Experts of a small language model.
Size: 9 layers, width 384, vocabulary 16384, 74M parameters.
Below are experts of layer 5 (counted from 0) of a mixture-of-experts language model. Rows are named up (a neuron's input weights, with its number), down (a neuron's output weights, with its number) and show model dimensions 288-383. Each number is 500 + 40 x the weight over its row's rms, rounded and kept within 0 to 999. Numbers have three digits each.
Before each expert's rows: a language model's description of what the expert responds to. This comes from a sample of Wikipedia text that the model never trained on.

# expert 0
Month names, clause commas
up0:556489491470483480493601455405531475493519443463502517503477500518498488570512473492419528560525501507459517515413585536568527522523507491494547509456444441538437459387513486525472541612464493511511493551471503599485441438500478510484454482504579474529509525541452485554513452481469459468
down0:491546468466523553515495490454491532522526477404486438517536514487568445534472537480464505592495458477538483459555445504542465500552544497488519533495490449470432525518427575503535541432486491475485473492526510474504464429521537567514515417499538537535517441514516532485560497490481475439

# expert 6
Pronouns and table numbers
up5:491524426469537452514473491514493542495493541483525546505510583459490529522530553499558538516511488538529516445515551526498502496417496457550562472488513537461472444531477521482468487544561501493609553430531476515517450468575546474524544465493516553552419511465468521496472548493465500542
down5:518515487479516532456558451519435507513551508487481484443576466530466497556539475508529491509551486487490465490478539508460433539505437570536522500522547452565513479479527486486576515445561429422549521502414568529536550511487509519482555538519546535510472493492473490507403558578568490535

# expert 7
Mid-word pieces
up0:544460495548580470539474503502529519441542489483558501535498531465531501445458479531504536460485503463508456458488536467519425570498497511522540483499508460506537434475478470514510445520486499455457490530558491521444518488482503407516544522503490463486453563461480586487462508458462550535
down0:497532517494549533526412469560506464511495516492468470575474467480421469535509489481548484478552467538516458551523502520501455496479572483502483485527534603486513530568499456468389479465465486420566467522533433526572531498399490548543518441480554458467541482496493520557506527551577464482

# expert 8
Quantifiers and adjectives
up0:457453523509543434474550530478512542388547510561544457557414486415395516475497535532536468497555501546527532513510501482445511520475444541520502406504507369526491456468516567517499524518469515472557482477443537570509494531492479457564508431527527521491548452492461530472411527464505543537
down0:509543551507471477528581522495426350441513511505502578452528499473449447470569527537504466481523512547540502537524484465512483562519501552465449460505444499501442515457463555533527460382492515474481496511460457478475530516532489441471518462466464473471470524458462564490498575554612490432

# expert 9
Years
up5:488481496477494487484510478470503493502503467518572409499465408526545515475470515472505540455441476531498481447505527485506460505486567488499504507494481480480534534507510520597557488508426435454534450529569480487461502492537524484523573493489465371503435525514523532533458507468510470567
down5:493527495513472488536492458511515527487511514558445453482460504541435484450527507522495467538466495497464459522451520510540510470495483448564512591562531514425551550446434611527452510503523477488548471499518505540510548486531459481471564545545502481536478490528522483476522559523508518421

# expert 5
Coordinates and figures
up0:450485440446538492553513482489461568443466521479522468492469589494567479537461446518530521522517517472462496450534476488526501489456472470525489473520510543530464470550517473479505549510498418501488431521494553511443462532505523529469523556533452487505535490539488522592481467471490468563
down0:539527519517518559554482565510455542482422522485504466504537423501446489533552527517535558492495543412475539508604586523468483541518427462434496464469551531499511501502492433499438516486564536548525489517446477531443524455468514544505502527492573516532502473481548546501468416544488427573

# expert 4
Head nouns after determiners
up5:519462477471507487414447462501527572490501448551539507509497507557517471523464461567509444454519489455501578400516480497495505512532506577507534442516496441545518421374477504430503482506538410445463480491462487470576534535507525444517494454546537548492550563435447494511513426551504461479
down5:502533534493516458432523520523538502470503542469525501533510473486489525475368484541509497524523439488451549454533517440473537487441493499486429458507502537481564499557471431473578524441520441532462446448492481499499529456478548501551481554490503537512546495475511534491535437532517509507

# expert 10
Stub-article openings
up0:537504567520526428468502535370574529465465563489553554540542481499523582507513508534485459508515417455469395497466403462405549427483466526499533542540490407527526534482478436537467528550499524471554522546488472544491517467409505528490460552500514509493481486454446540531568469555421496543
down0:453527463567529459525539488503526514486479470511514557507558415481511445437464494549454527438529466466484421450491485540454533492513406475541387550459462519423499548543468527520445581491532487533520502440540498501511462521443474490513492529448537477519480521497517516488536492516494435451

# expert 2
Given names, line ends
up0:522491467508462487537548518491514491551512500541646457540497457494457547483476459500463459530469482517540499515422487525502534530581476512479519559517528454450538487393534543574473516535467525485552457524558526563453499510457472485411534543537525565445506453522534499556516489492481466535
down0:445542513428522531534470492491533486467591482550445620470517519446524499476478527473464510439502553497530537425553466479505503470510470511501462492506553555553464497521481446521517530421521539480501477456585494446547439597478489445437494506394516490567488489449451456515571431511481500493